config.yaml
activation: "relu"
router_score: "softmax"
normalize_top_k: true
routed_scale: 2.83
n_groups: 4
norm_eps: 1e-05
lr: 0.0011
grad_clip: 1.0
seq_len: 1024
steps: 6485
Below are experts of layer 5 (counted from 0) of a mixture-of-experts language model. Rows are named router (the router's row for the expert) and show model dimensions 672-719. Each number is 128 + 24 x the weight over its row's rms, rounded and kept within 0 to 255.
After each expert's rows: "mostly gets" lists some tokens that are sent to it at least half of the time. This comes from a sample of Wikipedia text that the model never trained on.

# expert 40
router [ 96 168  99 117 109 152 132 119 164 125  87 129 123 104 123 134 106 167 124 190 138 141 126 168 158 156 116 188 137 137 116 120 152 119 180 138 106 135 167 143 156 131 129  96 128 167 122 128]
mostly gets: " but", " brother", " They", " club", " Minister", " wife"

# expert 27
router [108 144 135  99 147 158 113 150 144 159 142 123 113 153 120  96 111  80 131 119 129  93 150 128 159 161 161 138 155 132 103 127 143 127 163 125  78 136 125 146 157 143 135 108 165 139  89 114]
mostly gets: " some", " several", " many", " another", " first", " one"

# expert 17
router [146 159 112  73  90 150 121 126 118 113  91 105  73 142  95 155 110 134 151 132 121  98 113 130 146 151 126 154 182 134 134  71 137 140 165 106 123 163 172 175 132 124 163 121 164 111 158 135]
mostly gets: " ENG", "\"", " MF", " series", " NY", " Series"

# expert 1
router [146 177 115  84 108 130 116 127 143 149 113 136  92 119 125 147 133 122 106 140 145  95 151 127 158 115 142 168 135 166 130 131 118  94 135  94  71 122 154 168 162 131 124 132 166 118 201  98]
mostly gets: " William", " Robert", " been", " George", " James", " Thomas"

# expert 48
router [119 150 128  68 119 128  92 105 161 129 130 124  65 101 166 118 157  93 106 131 124 114 166 169 130 127 161 127 150 124 129 142 157  89 186 146  93  94  87 129 171 108 138  82 158 146 151 113]
mostly gets: "',", " Phylum", " their", " Their", " soon", " Jose"

# expert 43
router [114 105 136  96 104 156  90 112 126 106 173 120  88 115 100 113 139 138 101 116 130  99 149 172 127 164 140 126 156 114 154 136 150 162 171 121 114 143 118 141 132 117 134 154 187 128 189  89]
mostly gets: " work", " population", " Turnout", " Full", " MPC", " medal"

# expert 53
router [113 123 136  94  81 107 146 136 164  74 128 110 127  84 122 142  98 135 145 129 115 122 134 153 159 128 166 159 141 142 137 111 116 118 182 139 144 127 175 114 144 123 118 126 126 123 144  97]
mostly gets: " a", "See", "',", " Animalia", " Phylum", " See"

# expert 37
router [ 95 150 118  90 113 160 115 136 155 134 124  61 127  98 109 134 108 120 131 149 120 110 140 157 153 115 129 162 163 133 118 110 167 149 122 160 112 132 106 121 132 111 149 117 131 118 105 141]
mostly gets: "|---|---|---|", " company", "|---|---|", "000", "500", " Arab"

# expert 28
router [147 146 130  81 106 153 110 117 160 158 102 120 117 162  76 129 144 138 140 123 123 100 125 151 129 134 151 187 178 142 113 157 167 118 149 122 126 135 108 127 141 134 114 139 191 167 160 134]
mostly gets: "\"", " series", "_", " Series", " JPL", " one"

# expert 16
router [145 159  57 115 136 107 117 116 143 135 122 143  83 109 152  99 174  85 105 124 115  83 137 163 183 148 134 148 152 156 142  89 127 103 159 115 120 145 147 117 131  89 144 131 134 115 131 128]
mostly gets: " during", " at", " until", " in", "In", " After"

# expert 57
router [121 167  86 105 131 124 111 106 139 145 104 138 113 100 126  88 183  96 135 161 117 161 158 120 116 115 172 128 120 128 120 136 139 128 135 117 113 134 122 123 114 117 156 166 130 116 142 151]
mostly gets: "),", ",", "\",", " ===", " ==", "',"

# expert 6
router [113 127 127 120 126 105 128 128 139  93 140 106 122 131 126 113 161 116 160 148 113 121 150 159 133 122 118 144 120 129 140 112 140 113 191 116 126 112 105 135 116 139  93 140 121 133 119 116]
mostly gets: "zz", " −", " did", " n", "%)", " Swing"

# expert 59
router [103 127 119 122 120 120 135  76 144 133 134 125 112 133 102 147  84 109 109 109 140 107 134 191 153 178 139 150 154 127 120 103 108 118 132 123 107 162 125 137 187 129 106 164 155 155 143 106]
mostly gets: " \"", " ===", " '", " Website", " “", " France"

# expert 31
router [144 115  43 136 134 147  77  82 183 124 116 109 146 120  92 114 120 125 143 177 135 132 143 137 163 122 145 150 148 157 151 116 146 124 137 105 121 112 119 180 109  97  94 144 148 107 152  82]
mostly gets: " and", " or", " &", " during", " until", " "

# expert 14
router [105 152  67  99 137 171 112 122 160 118 148 108 137 119 118 103 135 128 134 130 125  67 121 131 152 169 144 179 158 175 118 112 174 150 155  84 100 122 127 165 109 131 159  95 117 112 108 106]
mostly gets: " called", " began", " became", " wrote", " went", " become"

# expert 51
router [143 136 149 108 109 146 121 167 137 119 155 123  87 108 118 125 109 119 133 147 135  96 156 133 120 146 142 155 160 126 139 120 156 144 139 121 122 136 107 147 140 139 166 138 174 179 147 133]
mostly gets: " her", "See", " Mexico", " Angeles", " Chicago", " London"

# expert 19
router [139 111 147 126 119 118 127 138 142 127 145  95  97 130 135 144 113 114 161 132 146 114 141 130 146  96 144 139 135 150 145 176 148 110 146 143  87 156  86 133 138  96 109 112 150 174 169  94]
mostly gets: " last", " across", " along", " sq", " Some", " throughout"

# expert 12
router [119  88 124 146 112 126 106  97 180 134 115 129  96 127  91 104 110  80 107 116 108 117 154 149 135 158 128 149 176 142 140 102 147 139 156 101 103 194 147 139  90 101 104 142 117 114 126 108]
mostly gets: " it", " such", ");"

# expert 3
router [159 140 132 103 110 147 110 146 135 135 131 122  81 137 103 130 123 103  80 131 142 113 169 151 130 164 109 159 178 140 136 115 133 138 136 124 151  99 119 136 153 109 117 109 160 167 124  93]
mostly gets: " it", " who", " It", " has", "ner", " had"

# expert 49
router [145 135 100  84  97 130 102 117 123 152 128  76  71 139 115 120 106 125 101 126 144 118 150 162 141 138 123 143 139 130 139  81 115  97 135 105 122 112 128 149 149 151 164 127 137 117 124 105]
mostly gets: " Texas", " Australia", " York", " Mexico", " Canada", " California"

# expert 50
router [ 93 102 121 100 160 124 135 135 151 156 126 103  95 136 116 169  87  69 107 143 136 138 117 104 155 152 177 152 179 139 124 100 143 117 142 123  60 148 134 132 115 111 103 116 171 138 125 118]
mostly gets: " Texas", " Australia", " Mexico", "See", " Canada", " Carolina"

# expert 13
router [136 169 134 102 123 151 121 152 146  95 117 109  99 119 110 131 130 143 104 140 151  95 130 148 146 142 145 147 154 127 145 120  81 133 131 136  81 140 124 114 162 106 131 120 126 134 163 130]
mostly gets: "ner", " William", " Robert", "han", "ara", "ka"

# expert 29
router [123 124 116 143 128 146  90 118 132 140 110 121  93 136 159 145 122 113 112 119 125 113 150 115 142 159 118 129 124 115 153 101 138 137 102 150  97 149 121 119 152 118 152 126 168  86 127 106]
mostly gets: " After", " At", "After", " throughout", " 2015", " many"

# expert 39
router [ 81 163 130 113 136 149 104  99 157 134 173 112  97 125 102 132 129 135 144 168 135 109 161 156 160 116 142 140 149 173 164 132 164 136 137 111 126 154 104 145 158 116 138 122 140 148  92 125]
mostly gets: " music", "|---|---|---|---|---|---|", "|---|---|---|", "|---|---|---|---|", " population", "|---|---|---|---|---|"

# expert 61
router [152 153 120 118 158 125 133 147 161 122 133 112 111 118 136  95 168 170 142 172 141 100 119 143 150 143 140 157 162 140 111 134 155 134 190 140 148 130 142 149 132 130 147 107 156 171 104 127]
mostly gets: "See", " See", " Phylum", " Alabama", " Synonyms", " Coordinates"

# expert 26
router [140 109 100  75 125 141 101  80 144 115  85  94  98 146 106 132 145  98 111 151 151 111 147 138 152 166 120 159 169 151 143 113 139 139 166 136 133 154 109 136 143 140 137 158 169 151 117 128]
mostly gets: " NY", "émon", " PC", " Nintendo", " Records", " Rh"

# expert 35
router [150 160  98 139 135 104 105  99 167 139  95 133  99 112 134 146 159  90 108 149 132 121 113 164 127 153 112 154 154 110 108 131 134  99 172 120 137 126 131 139 161 127  95 139 165  97 116  21]
mostly gets: " but", " |", " (", "|---|---|---|---|---|---|", "|---|---|---|", "|---|---|---|---|"

# expert 32
router [141 117 108 110 125  92 118 134 157 124  95 148 103 124 118  81 155  84 135 155 118 131 160 153 157 151 127 132 129 147 144 115 146 122 108 145  91 172 143 160 141 113 141 160 153 132 134 113]
mostly gets: "|---|---|---|---|---|---|", " |", "|", "|---|---|---|---|", "|---|---|---|---|---|", "|---|---|---|"

# expert 18
router [127 149 113 111 104 139 128 107 131 116 114  90 100 119 128 114 112 134 164 136 105 112 169 173 169 150 123 141 129 178 152 135 155 148 136 113 128 135 101 148 138  94 126 130 155 124 137 113]
mostly gets: "In", " In", "_", " ", " JPL", "_{"

# expert 21
router [132 145 131 117 153  96 125 140 167 165 126 109 115 129 123  91 113 102 146 135 103 136 130 159 174 132 148 142 160 146 132 127 141 103 134 117  81 166 171 141 158  78 139 117 139 114 149 127]
mostly gets: "_", "In", "{", " ", "_{", " &"

# expert 20
router [108 120 151  96  85 113 116  93 137 168 116 150 130 112 126 156 128 115 127 131 151 116 102 181 110 143 186 161 148 121 130 131 128 166  90 126  83 117 122 149 131 153 158 158  93 132 168  80]
mostly gets: " ", " ENG", " MF", " US", "SA", " FW"

# expert 54
router [151  98 139 115 121 121 114 115 151 114 151  93  90  83 138 122 144 146 127 136 154  85 144 149 135 148 139 188 124 142 135  99 187 155 181 121 118 152 100 121 152 146 126  95 162 166 153 115]
mostly gets: "',", " because", "\".", ".\"", " Website", " Genus"

# expert 22
router [114 117 138 105  81 117 122 139 133 106 122  72  98 127 157 134 131 141 124 138 173 121 143 140 116 178 124 171 118 149 123 121 137  97 168 107 116 128 138 109 129 151 100  92 219 153 153 121]
mostly gets: " and", " until", " much", " ENG", " und", " KA"

# expert 30
router [132 174 147  84 130 124  90 140 148  82 135  99  75 144 139 146  76 120 111 169 133  92 117 124 143 134 116 159 179 138 124 134 120  87 170 146 127 157 137 131 149 104 147 119 174 167 142 107]
mostly gets: " ENG", " RUS", " 2009", " album", " 2015", " 2023"

# expert 24
router [134 152 112 128 115 129  98  88 125 132 146 111  82 130 118 165 140 102 132 127 121 140 124 109 148 157 131 168 140 153 117 110 128 130 162 122 105 124 140 113 150 115 142 102 145 191 158  72]
mostly gets: " second", " third", " each", " first", " another", "\""

# expert 46
router [140 108 133 104 130 122 128  68 156 127 116  77  74 123 103 126 133 143 115 124 126 105 111 133 159 112 162 159 170 118 122  94 148 121 166 102 112 124  91 126 129 122 129 122 155 126 139 123]
mostly gets: " music", " political", " education", "|---|---|---|---|---|---|", " government", " social"

# expert 36
router [ 94 133 125 107 131 131  91 121 159 122 148  89  87  83  88  89 135 126 122 152  95 131 140 136 135 121 119 135 131 150 152 153 111 107 194 141  95 138 102 119 173 131 172 106 165 113 103  96]
mostly gets: " Royal", " social", " Full", " political", " cultural", " We"

# expert 10
router [127 187 133 112 132 118 135 153 148 100 128 139 129 107 103 129 100 134 147 189 104 110 120 185 134 151 144 140 149 167 138 114 164 136 114 129  87 142 137 153 157  90 145 163 131 133 161 110]
mostly gets: "zz", "han", "ha", "ara", "ov", "ik"

# expert 8
router [173 165 115 113 131 148 124 129 127 119 147 121  91 113 136 146 111 141 131 123  64  85 162 146 166 177 150 142 118 139 157 116 121 155 164 164  88 144 122 168 156 163 137 107 187 129 127  82]
mostly gets: " went", " n", " announced", " moved", " appointed", " Swing"

# expert 42
router [164 133 120 120 130 115 124  67 139  79 125  88 136 150 151 102  97  93 126 129 125 139 177 141 136 126 123 152 143 163 121 110  86 132 163 131 115 122 154 139 156 125 163 143 148 145 143  80]
mostly gets: " (", "|---|---|---|---|---|---|", "9", "sq", " we", " though"

# expert 60
router [166 119 128 113 176 119 113 142 177 122 117  94 105  96 116 130 121 140 102 170 110 107 145 118 158 146 137 156 169 128 148 145 181 150 140 127  97 160 148 176 125 124 101 160 192  96 135 121]
mostly gets: " their", " His", " Synonyms", " Britain", " her", " Coordinates"

# expert 56
router [146 121  84 116 156  94 103  82 136 155 114 133 112 124 136 113 188 121 146 137 100 113 131 142 174 158 150 145 147 142 119 132 133 126 133 147 131 122 146 116 138 114 144 125 156 119 123  81]
mostly gets: " his", " its", " her", " their", " ===", "\","

# expert 0
router [107 150 140  97 122 131  87  99 165 129 128  99 109 102 110 158 140 118  79 157 177 141 114 151 146 119 136 125 146 117 128 109  97 100 146 110 115 132  91 148 162 127 135  90 114 121 147  80]
mostly gets: ");", "%)", ")", " become", "ić", "ker"

# expert 52
router [ 88 145  90  95 126 129 132 100 145 128 155 163 123  91  85 122 138 152 121 125 116 141 154 161 225 169  74 155 155 120 137 129 126 112 150 101 100 165 135 136 126 116 161  93 161 122 179  67]
mostly gets: "\".", ").", ".\"", "See", " ===", " Animalia"

# expert 23
router [101 122  77 101 143 110 128  95 179 141 137 120 105 103  82 133 130 121 107 118 101  94 156 160 170 117 154 137 166 118 124 133 137 121 118 131 110 136 122 116 159 149 173 141 163 142 114  86]
mostly gets: " ", " JPL", " until", " NY", " after", ")\""

# expert 33
router [158 166 114  43 104 142  99 101 119 115 111  52  61 127 112 148 103 121 112 127 118  96 119 149 114 106 124 150 117 149 183 117 124 115 134 109  78 146 120 104 156  75 106 128 126 159 151 105]
mostly gets: " culture", " artists", " construction", " education", " Turnout", " art"

# expert 45
router [161 146 139 111 114 163 107 139 146 122 128  98 128 154 113 141 159 123 137 152 124 108 103 147 145 129 160 123 162 106 121 134 141 139 154 105 132 147 111 160 151  97 123 107 157 105 116 125]
mostly gets: " million", "000", " government", " United", "500", " political"

# expert 25
router [103 139 153  90 120 139  95 127 175 119 119 130 116 101 132 105 147 145 124 151 115 139 151 140 152 107 100 149 105 135  93 119 126 121 164  93 130 169  97 111 158 145 142  99 139 130 168 132]
mostly gets: " at", " during", " several", " until", " At", " many"

# expert 7
router [152 114 110  70 100 135 124 105 153 106 134 129 116  86 111 106 147  90 159 136  85 104 123 138 126 137 134 136 110 127 168 143 143 106 174 121 117 138 108 133 198 106 134 117 128 183 128  89]
mostly gets: "zz", " get", " n", "eb", "ij", "ç"

# expert 15
router [164 134  72 119 120 140 109  92 160 156 140  97  96 113 133 142 147  72 129 138  93 111 112 129 146 147 199 132 149 110 127  96 140 134 133 118 124 129 169 113 138 121 150 131 199 121 128 115]
mostly gets: " have", " been", " has", " had", " began", " won"

# expert 38
router [106 154 107 103  78 122 102 116 145 130  94 103 129  92 123 136 119 101 128 129 116 108 155 134 122 123 146 138 125 145 117 127 121 112 166  91  80 110 126 161  96 114 177 111 166 128 121 127]
mostly gets: " We", " we", " you", " I", " They", " You"

# expert 63
router [136 202 108 122 121 111 103 122 163 110 145 117 158 137 156 111 119 137 119 137 118  78 143 138 145 134 128 117 142 143 136 138 139 147 136 144  95 141 144 154 144 148  82 110 156 159 146 103]
mostly gets: " \"", " '", " ===", " because", " a", " “"

# expert 47
router [132 141 103 100 111 133 115 138 127 167 137 157 110 114 124 151 131 112 127 125 140  95 144 127 141 141 170 146 158 132 153  90 138 134 105 140  87 120 161 132 140 151 154 162 149 113 127 120]
mostly gets: " million", "000", "29", "21", "80", "500"

# expert 34
router [157 121 163 113 132 166 149 142 118 155 142 108 102 101 116 129 161 131  99 139  96 114 148 129 118 128 131 146 145 170 133 161 136 135 120 130  86 121 151 133 152 136 122 159 128 181 163  96]
mostly gets: " government", " Minister", " military", " Royal", " Turnout", " staff"

# expert 4
router [154 111 135 114 125 111 152 122 137 127  90 110  93 127 107 119 136 101  95 119 114  90 124 125 133 123 173 145 141 163 115 127 119 129 170 136  96 135 128  92 137 161 173 117 162 178 139 106]
mostly gets: " m", " n", " Binomial", " pl", " believed", " tells"

# expert 9
router [111 138 128  83 107 106  91 127 130 147 111 109 132 124 118 105 133 120 129 138 134 122 138 151 142 114 104 147 154 130 123 102 168 126 168  92  85 159 130 126 128 135 138 112 145 128 109 164]
mostly gets: ");", "%)", ")", " such", " ;", " Loss"

# expert 41
router [110 136 151  87 143 129 129 122 173 141 113 118  95  87 106 121 134 136 135 166 108 128 118 149 125 129 123 123 167 125 150  94 153 125 119 115  63 154  99 149 145 125 122 124 135 120 138  88]
mostly gets: " but", "|---|---|---|---|---|---|", " They", " brother", " management", "|---|---|---|---|---|"

# expert 55
router [145 123 116 116  78 130 103 145 147 157 101 104 101 110 126 146 110 119 126 118 140 122 152 153 143 106 179 179 125 125 138 113 135 128 199  95 116 151 137 133 150 127 144 135 132 125 100 111]
mostly gets: " ===", " ==", "\",", "\".", ".\"", "),"

# expert 11
router [ 89 116 105  97 138  98 109 102 142  85  80  97  98 129 145  86 122 126 122 145 141 111 129 159 101 128 125 145 139 150 146 131 152 124 161 147 108 173 151 149 113 132 134 113 151 118 120 122]
mostly gets: "′", " have", " been", " were", " −", " such"

# expert 62
router [148  99  95 139 101 119 126 122 180 141 122 106  93 108 113 134 121 116 122 143  98 122 102 118 176 165 150 190 157 143 134 152 139 132 184 149 110 108 157 148 116 138 125 123 173 141 117  98]
mostly gets: "\",", "\".", ".\"", " because", "),", ",\""

# expert 5
router [134 117 122 110 140 106  80 121 144 181 114 117 136  94 129 140 162 168 152 153 149 137 179 133 187 134 139 142 162 169 124 117 116  99 143 170 118 121 142 153 134 106 122 148 164 111 138  90]
mostly gets: " including", " has", " called", " had", " have", " like"

# expert 58
router [154 116 118 121 142 141 126 139 166  96 151 122 106 116 121 140 150 132 107 119 156 116 152 180 140 140 129 135 145 160 137 131 107 130 127 174 120 120 130 112 176 137 121 122 161 146 170 120]
mostly gets: " Mexico", " France", " Angeles", " Italy", " Spain", " Florida"

# expert 44
router [149 131  96 128 130 109 109 143 151 141 136 114 101 116 128 146 131 103 127 147 153 112 110 138 162 138 160 176 157 129 131 132 148 114 155 109 139 152 108 153 139 132 133 156 161 147 156 141]
mostly gets: " million", " music", " political", " education", " government", " club"

# expert 2
router [101 147 124 121 114 104 112 146 188 136 133 109  92 118  89 136 151 106 126 117 134 108 149 135 159 141 152 150 151 128 124 133 122  70 129 123 136 166 105 143 195 146 111 136 141 158 163 123]
mostly gets: " get", " reported", " caused", " Binomial", " Loss", " believed"